config = dict(
    num_hidden_layers=12,
    experts_per_token=2,
    d_expert=144,
    hidden_act='gelu',
    attn_scale=0.125,
    beta2=0.98,
    weight_decay=0.13,
    lr_head=0.00575,
    batch_tokens=65536,
)
Below are experts of layer 6 (counted from 0) of a mixture-of-experts language model. Rows are named router (the router's row for the expert), up (a neuron's input weights, with its number) and show model dimensions 0-223. Each number is 500 + 25 x the weight over its row's rms, rounded and kept within 0 to 999. Numbers have three digits each.
After each expert's rows: a language model's description of what the expert responds to. This comes from a sample of Wikipedia text that the model never trained on.

# expert 44
router:466512514507479531481489500489527475496506492517494482474534510526507509513439507518501497479545493477499495524496524534505475447484502541530515535497504471481499493517524461506496498544546538484470507491523494509482513478521487461527512480495492540451499510500504517484486546447481500504463490476504476478510470476544499518512469479449523486446552526483515481528564518464528515491472523500482487559459491528473517486464508536471516492513525513552469462497498461513552480492520505490485507552482527481532451517463482486506503499519448492492479498509521499481478480537508495537507520496507469524505457558497483500515513458450517495520469497512478524527510502502529497543483
up1:520476501514527486489539516488544496471542518504480508476493503493507505497511506511492505525487466531454445494480497540474485513516549527453504439530483468476484490493497513555515537487505465543482499485495476545519534502515495548477516491496485487508488486536487515520521478516514520497501479475509510525510531468534503449519495517467495522507517488571460482463500481531474511537473504477499463509506479491478520514500558481528507507512504511473487534533461525455475510473521445441503469503492504520448458519543534498445493495496489460547544475478529532508519479498498466517497540494497495472514488489454489492497501477464501521484519471462491515526516539513493500509522
Direction and place words in location descriptions of villages and districts, such as southern, northeast-ern part, area, region, located within.

# expert 62
router:506462520508501537499534460469500500502512486485489541488489481505513467487489461552488527533501516512488488527517467512469518498500522450462521493498526494502496539484462518516500520474530500467466513534510474513476525481528500510499508487511519499468459526492498505467502485530511495529486494556470486479493512509521534574462524504492463495450484461450530518445517487481530544490505488528493451507516511532545517483466442534542487490497501465484501495524484483524494523532463491526461513520467493488445500567513487534522536494509502502474503505474490518495528515535517507532514525486498470489514503497547468474514481521535481533519528501451518468456521502522487473471490
up0:484500498516484484519508492516488508506476516450513474479533512510536547474479469502509443526491479485528528537506497548536440481496502527489485517530512533512484492499464510481470519481436536505536479542510496497489491535439491496509531508507512530519525502505534510512515510507508479529569490489505482505497492488519549471511521516471515494465514496539527451459494500499477504524490518493459543471512509498521514516495539500473460488533512512488476475483522467521440500469477480468513479494538491459502486506540457520494506515530497443485573510496467453528524497485491500476546497486494506512470494525495488515454467445490507525466512487481505482507496539502499543476488
Word pieces starting table row labels or names, such as Seat change, Seattle, Multiple, Place of birth, plus abbreviations like JPL, MPC, UTC.

# expert 26
router:471514462493518503459494534454532436445490497549474517510503476506497501490488506461489513479491488510471484503480497513526478515482462489518517540502480489484477501526481517500509465534480462490461548515497517484527519465480490500528431492534478484515543508487457456511518516539504479458485505530542507471509528499490469504516516502495488518542530497484490501521463497512508512527489511507512500450460543511522479481477499542460553529462494511462474535537474524492464534455470510498555501504489473494478479466508524529537483524497485512485526515482509518464544500497467483475516525492519538486494525518513456483447519495479549514487518508529532516528545492517480486505504
up1:515458509536539497491499483474496474479538494514488501470464533505507491526494519506512470543499454503483459478500532517523499535518525510517511482539521523493507463534465523529509542498519480541488498459513485505504533520507534500500526510512496528512507493524511494480532497491534554495509442492555522533494511493504459455519485485479494508492493498533466524478517482515488517525496465500449510513533504535510496500495533492512513495498550501528504525523498531437488524459501469484562498507505487511479455507505519492469479442534510507514546468477477510501533531503465464471514482459501479469466452505483476508530508483454486500484480438449460523493464525472487455493518
Second pieces of common lowercase words, often right after b or st, as in borders, bleeding, big, ladybug, plus nouns like ship, river, road.

# expert 11
router:489480497520523499469536530457520498492436486526526491514501491492482511530481479516529511464532482466482504472507496523512507474484491463525525484497497512496527504496525503566541523479532499511506511469549494544498500536520463515537537528466465471496523504506515522496510507459503502484470536446497458463521484533522479524481500568477505486489489544552507460510500538502497496460506512495478473558529478516450492483502497503504511507499513524509467483514486481517534501494488521495521470563516479493453490525497503477477486489508498474498521529553497467481505475536524492482527496510528465499480467528484500526464474481467477519509465451456514485504478527472465530548537
up0:519525499507465498539496505543500488454502512490520512538511462533512566502484480498522467503477478473545517527522478490479485471512544502473497532545463527531501547480492521492475491499478533501507482476509442497510513514497492481524493502534476536512499509511464506517516507518504510538515490485498457527492477512479514499524491510499514463466494499516501466508528517456490480493483543502471520526491529517520507514525559510439474504486542492494478481499536460502444490463502484512506517520503480449514481502499484543490493506524485480530566535494532437505495481464468541488480498486496518463470468513432476499443481487518484510490528513477535455511494532512477533502464
Year digits, month names and election/census words in dates, especially biography lines like Born: 19 May 1935 or Died: 4 March.

# expert 38
router:551509489478476449496505455487523501489481507482467540453548495534458468502478476490466487504485500494492530496495528461529439538499475504447496527480474510507503528514541489525545487522475489505518524473521540526524495480478505517540506514513502474530508502485480502498511474481506505503482493482489489474474479457452482518528486517490512471481466519524449459529505521532498523520536493461508509482499510473513484500455493490479538514544466463478513490518489543529468462478519479545452497549517491523486515476482496535523448482491488491483510494476523505494491517494542528519495475469544474475467538503470546536503489463506497525472523531485492553484539513509508488509466
up0:480511519474470493534479499541508513464511532460522478487504496520500533493456487538497470521524471463513512506540495525515516457495520499464489531525514520510543500491508491501488476491473524548516480480508469502516534543454500501499465518506495552492527497532462450510526539511485486505551515509446466510495477513499508516495517508492498499463512526549471456508497500461497477498511527514480534508450523523515474510510542515473504537502517462491458487488537474506446450464531514511499523489489438474474517509546469503488473517534498459503531521499522447509480477482521538476486527514512537450455491532472475515452481476486528483487514511484520494505487537501508526477497
Periods, commas and closing parentheses or quotes that end a clause or sentence in prose, such as family',' and service'.', plus decimal points in coordinates.

# expert 19
router:519484503547547462478501466455519483512502477504496508498531454511476455488483473506543509500534491483441553483522552536500482465481493458506513506510515487537512468500448506525540508543495477548448537492494484508447520500510471489523460523512479502471506495449508518492540509517477528552499488490492497519492478540492508488477535529472507481519495497506488455528482516500485467511509531520492448490502498490476503547499501489491494539485496491501553522469518462492460540475516506483529531514529478489486478505490444506487526511487493462498470523488509535498505487539484512515554466474533464476533499515497478482508509512505470546538482505488488502492508524516498511562526
up0:486500505482471491550522489534500471449465542453548483477513500506524531507477475453495477526518457493506531518489503513543471452510521507474493518491509510530511511504530501494472536487499530532519477479495502511487526527488540487505517511527525548514516472505480468537572522496479529548520531498474483505497505519489540486471518524488508467486498532530471456499517505463492485461499503474497523518523492550509466510515554513481482487494516482486493485462518472472456491440535488517506537494487497438518484515515465489477495487522494514516545536525511468489494466468508526489468539490511499461445472536467467515501494455476525477474496510499518482496484527495461526476514
Function words and the opening The in lead sentences of entries about albums, festivals, seasons and events, e.g. released through, The 2004, season of.

# expert 35
router:469527483496503480450514501480477498533485512536495514468480530515523486496511484531506493465507505513517478486449501511516507501523486475494491521463491515517540511500520461494513517506492471508529499497515515448539497462491514479515509496503470452513528497513511515527492463523482485464514484529527478529509504535541499500537510497497472517534481516506515556511490453533486482486481512541495514456492460428521484488474508453538525487463458499501515547526516509500504532553513495499494481510513523521525470483542464455503513503485501483461493512510521503479453546491493497472477521492466472529533497521544502447481455508515467521532527495556486523523461464440456545518500
up1:548490467511503503496522538476544526465514497508459525477461528475529508489522505512499464521494487513499461464511534500506515476514534537477492488507481488493522454510489491512511493496508486522501496475443480551548523509487487504460521473495511500509483481539503511533526489486540524479498497502530538513526512477511499442508482532490504504509526499527468483488511507524493481530495452476523456511533470505492512520498531501482465487488544484470495498514468552442509547464509451475567486480516459524479477518523524514451507456499469468527526459491492539512530508459521496463508514479501481458479523525496487506522528514457482478484522476462495523518487551495497455534530
Word pieces ending abstract or institutional nouns like healthc-are, intellig-ence, education, research, Department, in academic and organizational contexts.

# expert 41
router:457488453484532548489540494494460509547507551520536510503507473515494495529467514499464510529531481525490529510483511539517524477471491516556515517478491464502488479526472492460529536517496513493510461502524507531509479504484542519504514439470497472509578530496485440458497498523511497460480485529513498470462465492478513495467525494481484495501532528474544460503486474506514482531459489512534537486509491522529485465496505507475498535472498516511495514504522510489553469495478486505449527499494507487533486458463529489488519478496484550495493535454457479465490507500502469503549494498483495492529530482551497472527464510505489508497472507510495564505489519504519497510511
up0:506482498506483494557529490531485516509445515478515479512522489532502524528504471486498494502528447457511541498498530502501503479524509492519494545541475503475534514494502530491500512512454519508511499495503503516512504507502508457490493517502527520513510465525475501523546503526471498510514497506486487534488478542464492482551556539481489508485547538538487463491542532453495514475515521455499483492499523494514521516476515463476502483514459493482481510477526462516459529443489500453531487468484442479498527505531482488520481535492453451504526476500482463532496441505544517509520528502475510451460498532448488554493474496501480507465511480459524457502475497502474510485489
Colour words, -idae family endings and word fragments in taxonomy and species descriptions: whitish, yellow, red, dorsal, Tracheophytes.

# expert 49
router:520460484494474490470467495448507492537480457525464494531490547506496464507506497523486491489491484477458514522481529516547537510508515485534527519506453499514511518519485485523499529492512487460543525517527466525487456462478539465471527434479514475522513483476504470480534488485496552449504480487516520470510506491460494474500518526498504511533492511508518465465487502517517504529478487534527524501519476522527529494491510472506470485496479523506498485464474542504517506531454502498480496486549459524492484513522469465510526457512468496495471501447464559481518464500486473483498502504509488549522533517495526520496498530545499531504508468487514470524521535543557488488450
up0:528476512505489542518503458540479478493493525482508483504509509498523534511485510527504481496516508518540489492523523501473501475515559524418486517502529561508480517495521517450483528510433513498510474484528490515505512496495462452495491508505487515511513475517494502514515520525456529516514511512483491480519517501493530468466526491516478510477495496501487454492541492443474496496521525491498511464502480507533524547515544504482500532489476527509477479478518479528450514464500470489507496498478471491501461526510488499496457489530482463486535524492505453507519532454528534485456505516511577464500466528480502493453510497477498493467507556469521469522486519521469562452496
Nationality adjectives and endings in biography openings and infobox lines, e.g. Norwegian footballer, Chinese-American, English, plus infobox punctuation.

# expert 8
router:494515500483483500533540513495533550484528488495545515472537536500490477463483493538539477510483504467479526508524517537480525452527481487547552493472491505516522482520515525490468475464513487493491480442475462493510462522485481494515469501440541485484506500519467478538518507513509512478477479474492497501500519495538486517502446497525488477540507509492483475500459524535566485530530520547477485481474523485509459486495463511527519521474502494509506504539473532479502478535503493490474514498450498529472532474486496511506533544527551523508476488501502528500511504474511461468511479501509481512535553553510470516522464472523474488507536512471523479500457523513490452503472
up1:507513503526534486479531509472530515494556528485465506514458517489508516511487553513476497522455492533504448465489484498504483502503534517534504508534508510478486473494496496544532512461534478558546508509478520558530514507533483538496468480498479533528493492514488488497513487494508528483546439520515500539510505461488461474513498497492495526480521479536512492463500495541494535518484476476512523476565498498477493555484521481507536491503502507487495514493480520449512528488519463475520483472507485515477478502499528493480498441485471458526559446509481516503519513451463483512528513482504480443503507506502477517491487503461486499459486474512474510543443520517469486515488
Word pieces inside Indian and other South Asian names and places, especially after Bh, Sh, K, J, such as Bhatt, Bengal, Bombay, Yadav.

# expert 4
router:503492544514465568518470537495505498496515505516500485463515501511509517476527536489485531470497515468487521513519497501468497493508491482511518546468490503524493473538481490547524457533463530466476494504473534488478518527499509495492486490495521474481505458499479492546505488519521478451500503532485509517502541508517530527475433502477503539480519479544491523533490528552466446501518539525474503498497501456487483498484535491532533488468521512483527488549456482525497499455532510529523490468504513472461511504492486489550514504491512548458483481493454464491506502489462472499510473470476513479511508440507476511500494545475470498507516533463466508458518489491512462457465
up0:472539488491480517493497490515479515517484526470497492543482511540500528513483503517488485531493461480546516503498486478503486481484516491488480530465495525485531484488509517476504528485498523483509489509539510498517511553490497444506516535527523528512545457535465486543508539485494507483514488501476493474542495518451517517516512524495442487474515495505502457498514525440482503448507501474516513529489516491508480521501553520467507470486484496498447475519528459500459499486478489499517470482456504543540489491492506494510451480529507472486568531480512429518503507489505502534492500533483508482494475539429467517438479518466546525528529519512501493533474538513509538489485
Kinship words like wife, father, mother, daughter, plus mid-word pieces of surnames and brand names such as She-ar-er, Coleco-V-ision.

# expert 60
router:478518517501513495493473497517495488512505495506499531520544471497484516484527554477497519473516523484498500481509479532490461549507494504507517505532518531483469470504511464501522495519515466506491552494496503521465483491465458470513475490522459449489516463470476503549492487476508502507535503527519488500534526536508527523490458487474543484538497481505510510540528523489513451516538519513527501442519455473530534532492520482491504533474518524484529474481496481529471468435514495513515532480550482533498501457499516470496451511524458549487467492476452487487466488496540482475512464462487565518528543487449478524498513535463484489486504511488476519470518481514497501483498
up0:517516524494457506528506510519479497494497512498472487531483493496506492477447474478484482514472465502536513475497496514531507501486556470458492514556491513503519492491493528509495511495496504511500483506508498476512525514468506510474473515505503531503522461522478504492559524505438532537542511498464479481492529513502531509525512515467490490460498520560493462494545483458521515471497514500450537503509520487519499528533548516444500526529518510496481466516534438493442489457482495518462518493503489470482522512510472501487478517523530465503561531498512447493490491486526547545484512486505546448463511499485490542502493485488481480460512511465555458505462509475477517488484
Endings that complete verbs, mainly -ed, -ated, -ing, such as help-ed, depic-ted, witness-ed, conduct-ed, and joining and.

# expert 12
router:474499526531494502477481520495525471515479525479456528510467509538491450484509466522542495467530523519469490473513480535506506464480464456498516509476464520508500526504473506519511467528530457513494530456509510469480496481490475517513513532477486465519499448495517487511493495525506479492451457509507524467541502507520464457474507509487479466540530474471497508503508516518513482487482467512501492521543503443508495465474500492494526516537488530492502540520481529527509526548484519498497527525540520548474491477511447484513503513537485515479454496470505532519512449509464528475489486496544540539503445509516538487516506503517500512518527536481466481512505448441500486488545
up0:522507532485465522539517493525490479498476534480482498479492501516525528495491514464484463497429461479537529506498490536499468470514531469477488506531491497539507481516521540494510492524493510483533479495485511523487515530522509499469485500483486538511552472520463492499495528491495488535525520532463471555503497480488517497516502527495498485488519536560487492494503510443478520462469486466482532493501509498508517526542548546458463489454528499462501499493508485497437500450522462523543500525488504491508510501523497536487506480533462493541532495489500457508518500467493479457524513460496544450490495504489472495466520496494504451492498510481547499485496500513461573465514
Final pieces that complete place, brand or event names, such as Nintend-o, London, Exhib-ition, Met-ro; also line breaks before list or table items.

# expert 2
router:475527504533510513477507530490487508502526517504496493486513538520490441474483484492559477484531502523506511489531500533517511536485454534484493506484507519549522511510497518496514479523500480521492543480532492510489499460518462492505474508494473474458484502471473450500490513518474518474494482487480461478528506519528477503484496514480470473549501523491481462551495542524502475532487510470517462494534477450546469489475477499505491544488531530491529478538433465536460505516503501502526510538523438516466501470453506439526524533504465505501499516487438508489459486495487475486508500522487498504532514499547455509513498524517529527524516531486510502507523523463541504457485
up0:535529529474512468523499498528500454503518492451526461492527535528502488503485496523484466502467479513573496488494482516520476486492523476454484532505522497478531448520502512472507540500494495528521480488546510513489527518500471507503483501503502528519517444512481482490517518498487524533497506517530448533490496490484511498503528496503515487448521502518485475494546535467503486481547519486512542493538502506538532549548550515442479490493523475485454470496512464489496508430507460493503494462488479463517483518514505494490480495539481486510508504504476433497512518481555516491475497539482504466483495528488482526450472470499470494498525501512518453531477519505492555493461
Number pieces and digits inside table cells and statistics, like 52.23 or 3,735, plus the ann piece in surnames Manning, Fanny, Whannell.

# expert 30
router:526507529518484460470511472515487474504515543513542491512520483511491516526480499482518501532524557494535491501490470470519542510477532525475477497546533530488462523531563466499505522531491553532463528503524455517535466466498480495529469505489501517477490472554489533526500504496515470510520525456499540492518500524463487507509483500507464518515481457538476540513488497494504473507471525469563500488515453472492494527507500508503526506508459530502503462455509456525440495450486523471534506471486508505478532475518499514503539528485529529490460484527496474502466480526531489516509496453453502465524513507469497507479500499491533489507515506452475477477510487471493513530520
up0:498466531450457483538476528527498487456508526492525492480511490524504524477483465498494444505535491483547547498505498536504500467494536487427499505506499524509538511508496486508503520481466531543517455525500516482500522519501508520510481511515534538503518485514497483502499535517476535527494509453493472485478502511506497514508522497483509497462518491530505470470527485454490519491525524481488520513520469489502495495509560554466508508483516512495478463491533474518470506452498490503488492495512432474526504527526495507512500510492514447526511538484492448516509485528515553472483542525533530466468497481448478512472478446464484484435507502475535483518510553507497537483523
Clause-linking and, but, or, pronouns and auxiliaries, and adverbs in narrative prose, such as eventually, never, shortly, still, they.

# expert 22
router:515510526479463456512460524475474490489517538496483512482543507526457482475481478470516481494499475468523485494489470505521470527476470489473467562475480496481531511519517478470500503521465501531522519526502512517518490470489480510530456496539496529519523503474472499491503471460486494483488521454525484497523450476531495516536488557498532472503531525509465486536503539517517491509541540488489529458543493468493504523489495531467536513527504502480492476492488517476466459461506511530467481511537501542463502468506505529484444504511476521466517503469496489483480477482547513505487468470529497482430546462489497484492478472479525538460536496471488510526524529509521482533472
up0:496487496492476499510530527545499491492514500418529484484491507513513534503491478520501470530517483505540534526513492525517497479493511465445497520506498508470554494510499524498500501504468511535521473432534492493513508539485522523503500546506506530513498465536481457529514508510496491506549518535468479510496504512506495510484488530496484508429484538535521472502501514462481501456502490461474547495513517499499517513511537511464488492504550501495473491509543472483459527469489485510518499515496476440500487485527500516499469483540530474512541520503462449501476515503524526482481545514489522463481477532471474521446473485460478492502515482479543465506474563494503561508507
Commas, dashes and closing punctuation ending a clause or name, before and, but, which, such as Evendale, Ohio or program, but.

# expert 16
router:443484536468518534546488479525496504508502492502543499469475532520546470475455513463497487508497478469498504542547500507532505527489490475474539452476521545522515541501516550472515501453508501485484485514479490495477497496530557452446527491508546498453483541470508467506517488524495512500469514522463472505479510498505503490490497527551482485491490562487479488461497499509506498479508459504508458526477545510490516489488512495529470454477495464506500477480518435520469488507508530519506493509458493481522537511482490478548515502495507518518485539516523532490523462501539501499532469464535473523498517483523528496515501487502492547510522490465505500469528493453468477480493
up0:494533505443476525524496495526470498481471502488486474531467511513481495556484495512502438481508503543536525498520473536539516503510534495447484563510492527495516508537534514467470516471465520500469479465516493488515471522481471503493488492516514535496505472548507484486523515506447509516541485527490495518491451510446555484526511532481499503466479512511507453491549514486499510484516486478492548498500538538492521549521571488455491499481498512513434494483495473518476517457498456506497522481488490498497485528514480491492457478517522473538520515488506461498508512488524535490476528492501490474482522520454486514487486497510498478519476530500526470522451517489494550472510
Word pieces inside Portuguese, Spanish, Hungarian and other foreign names in sports tables and lists, such as Jú-n-ior, P-ed-ro, L-ith-uania.

# expert 59
router:505506494513440480438522486498509473537494492500519500495534509516507515488460466496521486496523533499536503512505481490505505480489514522471496518550502511477474537487517482492523517528491492515512493544508478510481453451486520514541492442497521526490476487511483521530499530514492477478515488453518526485526490517467509503452548495489478505532516472497467482519501483447519469502488533458531461493510462475514467508562465526522506524520484513491501457530522459537494483502554495438489508484559450518515490470518484500488528512508534518499505505492486487505456507524542493521505503502482523450537494495475475503469542494490541492483458536472507506502485468535556495537541
up0:514442491466471513559478489561469500476491540478500516503486501511521502543495493478493477505533486505544510526496471544522501494538510477461498529513526504475529528484511490459509515487455524497494472499548501492477501519529501513487493523534478488492504436534452489508543508505488521506522511494497460531473469518470508510503496482498487509476530521526495440485535513480499511489524508487507529500527523488545519533491533525460523495462524500474464503499530478503476497441484495495516496506520448464499493522480516511505482499518469482499542525520485415501486479483535545502541503506458539463469512498474506523466461479485469455481497499490556490511498540524473501488483
Forms of be (was, is, were, been) and -ly adverb endings after stems: locally, equally, freely, relatively, generally.

# expert 54
router:491492487499497492503462510456497478542480457521516511512507541505454501492481486487488520485517505533461483500501568520479485436497489535523558493517469474475521485516526511510452517532547493481494511498530460530494520469487488512509489504481540495535486502526501524490497551451471534524502544509520447483503508490521520558520470459527523472502493477447506488528514527507506504476500455524477466527448481488504487495518480511472474479516523521439488459489495500496508525496535534487480532489494504500498477494490474469519484527501486525476473505526496518493515438494478498560513513473530445544503481506494487477489469542528533503530492458491516524482499500493471483521468
up1:554512499507522503474549497486513516485560541491446511484481496520513527504511531495460507534472463516458475459528521529509491529501496517480496505502492494476486510491465499567459544485529493524525492506499478516503553475507487510477473504480489506509489483565499524494488497462502512483521454486546496508507564494546467483500514515476483517471524446548493489467477479523518551512465484498497510459523505522488531499528476486517471506504541509511538553504508529469514523469500433487524452527491496512471464508514528499485503467484520490496558472481532513511490506456477519470487491457488485501469485516485506509505500485474479509473498462500478483519507527540485489535522
Words like the, of, for, from, especially in political or institutional text, such as University of, mayor of, j-ur-isdiction, represented.

# expert 29
router:522467464450476497429545534548502499508485510510490497519490498484476534521527503502515477529495527533550534513480472467479527517496515518488490526508500474471517546537476528474489474536504461525511496526500477484487497492503489454534477469514464488523498496477474541462505474521485515459488468508459493500530553513539506526520498489485502509478519483499489501523521473449522458545544536529475497452511467519505502510498476533458512523465529507486478509547472519490500508485486454472492525472488493505522479482477521476524532526516530511464532495484472440508492478513506523503478496469510508525473519495468465536428514520478483522507509511524467490524498493506544527516507
up0:559499500488496492522500520521501449494447533481486501505532506496503541499486480479497465510497500462534539494476449520539457510534531501470471497541521517448508505508531514523505530493505514528487484479508501497477517534518530469502504498486483501504517448520474457503534529513482505524541526512472459526501472530499517495482504548477488477492491504536478470503495507458494499493482541453479564515512514536553515516525595503493495506495496493510483499508516467491465510437498423480483525501504462469514483503530461522499460501512497504498550494492506453473517486479491521512512524507474524466470486497444483508476489487515479496477485492492532493516508535517482512533489
Plural suffixes completing nouns (-s, -es, -ies, -ions) and plural words like members, children, schools, players, those.

# expert 40
router:486531548525487492442534503473503478477490504507486512454509514513494491504500532539491488492564508470474446475520538520518510462487443498486503506482513470515488469487503513534519511534523523488485512439543505508440545489504474479532491553468460527471485455498475482539516475496453523460470486520511535509539515519504473526484475496464499502544513521484516506539494538514502477478509506511480515494506521455507464512487526520532499541491526536516480527534467488546485495552483501494504481535457489476490482460511502480543507512522501519497457533481480472471497507510476479519501518545506493511527468480511476529513471502495490508522538491509462470515513483471457495511517
up1:561506433526553505485510486546514517536554514514441536506479520507496511543503494517495494500484472523484458470501519507482485506535536515474511458523513502480499509501496526560510534522507466524488482501505518490550515485510487516472512488458503542494480464511494495532497475482525508513552455491535499525516512533548521478520504472497502530490502462550477488495500478545485516522490440490482482502529488514498497481498506468519489494503510489461500528523479505464503522444529482490532474475499497549454458502496567467473466474500495479532536460482470506501510507503458497475507530436489465487493495510505481486514512503482474498496506461465482503503492495512510472532532
Head nouns or final pieces of organization, building and place names, such as House, Court, Museum, Company, Regiment, Convention.

# expert 53
router:479475491512512487484524479537503468504511534523547479523525464494483497500536524505511537516522533511482512513469505495442506492541509530497529525503515475500498524537524476492514474550481477551449524512517519518439537462519504491527455537528462447459544508503481498480498497519495487499484463505497489483490515513521475492505468500508559509503517493453521543526516522484536460533582506503498478489514512515506462481472514491466505506490466512506524492504487498514482537490471491507472441488447498481497503494525541467511518500500504464488465468495519496475476516481482482497464497434491501553514496538462476482477492462489486504470532488497440474494508515503501525488503
up0:545452506488442451558508521506519499517454540496546525523502516492501549520469470505521477521491493521560550487518477514542464487500510479449504512511489530480500476514530497505493537474498541508502478527494524482505481517517500489499472553511488500509477486564468502514538480502484523527543488467505460501486505508497504453487478518519505499468501475518476496486519494482470488496505515502496539510497484506523509498530547506449526531518502507484496479497507464500473527445515461497487503468501496464516528546513495492470482515469501457520528515503524453543510523447467528494481489515502503466471467519433496479470496467474497508486501520464540474520471502509493548487485
Verbs and verb endings describing actions or use, often after to: consolidate, form, undergo, use, establish, included, such.

# expert 20
router:475539521517525471515482458509494483507508514519467502440519484484483520496511465501541488478503487458526496479506443490525467490497472471530454534476499477509465485551493453504522469492518470536506544468507501529487453496467465545553458529469496506504480482516489484500507472518508487514504458529530523503507454491513461495488520553477509468466483504508528506517474514506528478523487488536501495494543542483546467497469492499481486516462523532478523492477465510538518521530464493544529487494520457511472522485483476502478517483503482517533485531472486474513551506472518514497531475470525546466540460520466507535482482511524497503473483514474524510515537499496502521528476
up4:486474482486515513489493529511482547529534482489493468549474532544513497498481481514500476519487513534509495518519484491481498492497530486521524506496503486490487512498511485474503529515521481491477461536502545475490480514500540542490492544486474520485542533485507492503486476483486534456549528520547541500433505468438491478552483545490479493477491526525499503502563469553523550478508487506466504520504495487451499467520509479471492463528475481513512483494474492517519493475521476471545483474532477504476481486497532513496522504486512461507516479490519499558497468501500472495504477470497505486519539465570582472497546514475501481519464465485516482514484511496508476513515
Line-opening dashes in infobox-style lists and the first pipe separators in table rows, such as "- Armor:", "- Died:", and section-heading equals signs.

# expert 6
router:503482494488541504471486534465486480505457517485451521508469500523501496500496480483494493464517550445490490453486495504523468509483480447511522517489460519482468464541496506564527514502524519538513506469485464478469500502494491518534547525490498507502533470459521487528516490519510509477494489514501516454497476500537468522446499523487523518522491508499481454531454538479531496510531513545513478475514495504504504470508525471529510513543488507500513550500546527541504521495489488508490484534565486527484466489474469517461502504566510491478498511461498499465520516500489469467526514533536533499522471510485492489469510530524508534521476500518457538482480491542485508559504
up0:503517535472472543529490489548512456489522513498500493513489509497535553486495505471493472519510462502527506516514468534497494490558515493489470532510518517516503501503470510471484501499508494529502478493531495480495512523485481485468467476537489529501524495520462465480537564491506536506545517519484484516513456489457508492515527515499494497456530491518497476505528500430454484513477529462470557497497538494530485525536544524473515512470490502460478467483534457460458505469553477482510548501489491490507495504518489540459448465539480504488501523496497485492501503497526501509472511507486528455438515498488480547458480490492519480525497517479542497500503492515464553470490
Digits of years and dates, line breaks and colons in infobox or credit lists, such as Writ-ten by, Released:, ISBN numbers.

# expert 17
router:506506482526460509521536514493478496488521524509509552470504473507482491509473487490530514466510482504482521529520464487510536512469487444443442496489538500476486468459496524521506491460507503513485494504512458509478446509515484484501531494547497473478478565507498469494504471507496499479506495497483481460510519523489527522530503502475497476514493485482540499445512511457509519457503481476471449497534534523532526513500487487533509505479484540482519525546504472473492500532503496510531533459522488512448526544485504558522477523510526508494526442443520525500490488476498528441543522538516497483503496457510468486509488496514532495517530531496536486474478542505503489516546
up0:512489489488478512501488499549456483491466551424488505506520497519527507488525504506504472451507512488528528512510503478559484490487542494474482527527524504484537513514494498457483516491458511503486466464510495484502495520453465442490477482519527536480513459527475487513540500524482473536542516532495476514515483528495512518486547513501484515479473518558507463489516494486478519474527530468505529482502517514521490539510555510458509512490517508485450491513537451524448530470511479490493489493527518462524471523513495499532455478520493480497543510514519479529509501483501539475479474492496525479449465544440479483481495471492518470506517491492520493546481517478491528483470
Short word-internal pieces after an initial letter (T-ub, qu-art, F-isc-her) and en dashes between numbers in sports scores.

# expert 46
router:497488525514504494503517515493500508470482533548523488510512471518491450519476500540523469469465466487496474487509467517501495505478444494506454521487537492554525488451466521506522482469487475524466533486506479478505471492455484503490508553509505497479500499493496503483513542506542474480463477489531515482508514519498506539512480551512471457490498535472517490493446490516491492531451523464518467526501537513533447475464525490522529551482518516508505552518488506515496555517475516481491537481495465488461483504522449524553524525521460435506484505505518540471544539483474493506492495523486486502531519517527487481467464477507504509494476530524504488492481483501533497511542
up1:522494480494497475473510475451527479510529489487462532504493509490510508501502529535461506545489498516485453498529537518520459514514571505498526480545511505471483440497462486520518538493553473514515470522462513533512550491499538504488505478507470492511484488524500491499517447503509526523554461500562502507481508476517506496479513482467488533492506476524499497463520474559474527519457476524483515508559493503490495490494486501491529515497497498522544512502496550483504515467520459476513476471535487516454457509496528499490498483506488513498541444475506495505524494496502530499495499465503470487502420479483496488513531516449518492517506465461465516504471551488478480499527
Mid-word pieces of foreign place and personal names, often after K, such as K-yn-eton, Krak-ow, Sk-op-je, Boruss-ia.

# expert 63
router:471476545510486543531499496474469500473486526509526541486487527531529464501464508500515503507512508472501469513518488441502485510507505498525517518469515485497556513481471511537496483479507470514534471476523490517485509511528486520468482497509522504445548531490492476513545512506504540441478494554493514515532535504496443505499472483483506489497478512513496475497465505535531514515473518514516482529486509460485479489511513477527522473464537513493541538539566519505472500524486490514485479550458520527483472485474512523497495499497485518463542498524458483487490548483520482496473531507490450512512452480507506461535531487506478507499539503439490484507490517508438500446533
up1:520471484519500480479553523486518522489551482540482511505487539510525491487504490527485485502482509508473471472495559541481461514511540476479507504521483480474480496489463518520524531517543507539506507497497508502540527479464516518502432473503499515500455519518475523494496496470537560512528485496511528506535510474527479482503504470481517515491513438538486477471508501491480520513509456506484491485520477504500521533523479478526518525523518491505499519479430517456515549508506451487544460487514536505471465519528524536507499446493476477490548474453493516484537512497509489494485505448506486490481472502471467475498507507432537504455506472475498499527476502508519469505543
Middle pieces of proper names after a capital letter, such as D-ud-ley, Gra-pp-o, Ar-k-ansas, plus °N coordinate marks.

# expert 50
router:466511497488534520478487505487474467510484475530490493495501496523484509503452471527484466513525497491495475498541510494508531448479523533472518478514525497512480543503492468495520484484529456530537518519504494513472456467488506453519504539507487457512519517502465494478492491464486519493469484504442484453489545473514493554480518512474530519443526508465508482504523503477484531491474482508506432504506460486519499478549498549501523512476480535518532498480505488508507525480567542498514522503513465508475492553484483498487524508513470559519492467489486523513512492548519527494509481499572526494479492484505485522458526505528528520441494481463504515529538521482480534483506
up0:522474533478452481568502520513482490509488537473528499493493538518534509501444525482513471532490513529566506514502510554501474480502526477423494533541495518510534502507532532526504505486473511509526483428522500518491528520501481485488486489516516558493519472509499484545535526485468490546510508484492459520455496518468511477549534526462471513470502489539488478483529516486484510497471505496475517520531503498522498514520541527475506520529489499456462507484507487527453506444514450515497470511492484508498485484524477518475474504528481475498510499498475448488516494446521486488501509539497541489453466500491485498489481514475490490471546484484512480496485519500484536472490
Pipes after row labels in election and standings tables, like Percentage | or Total votes |, plus which and that starting clauses.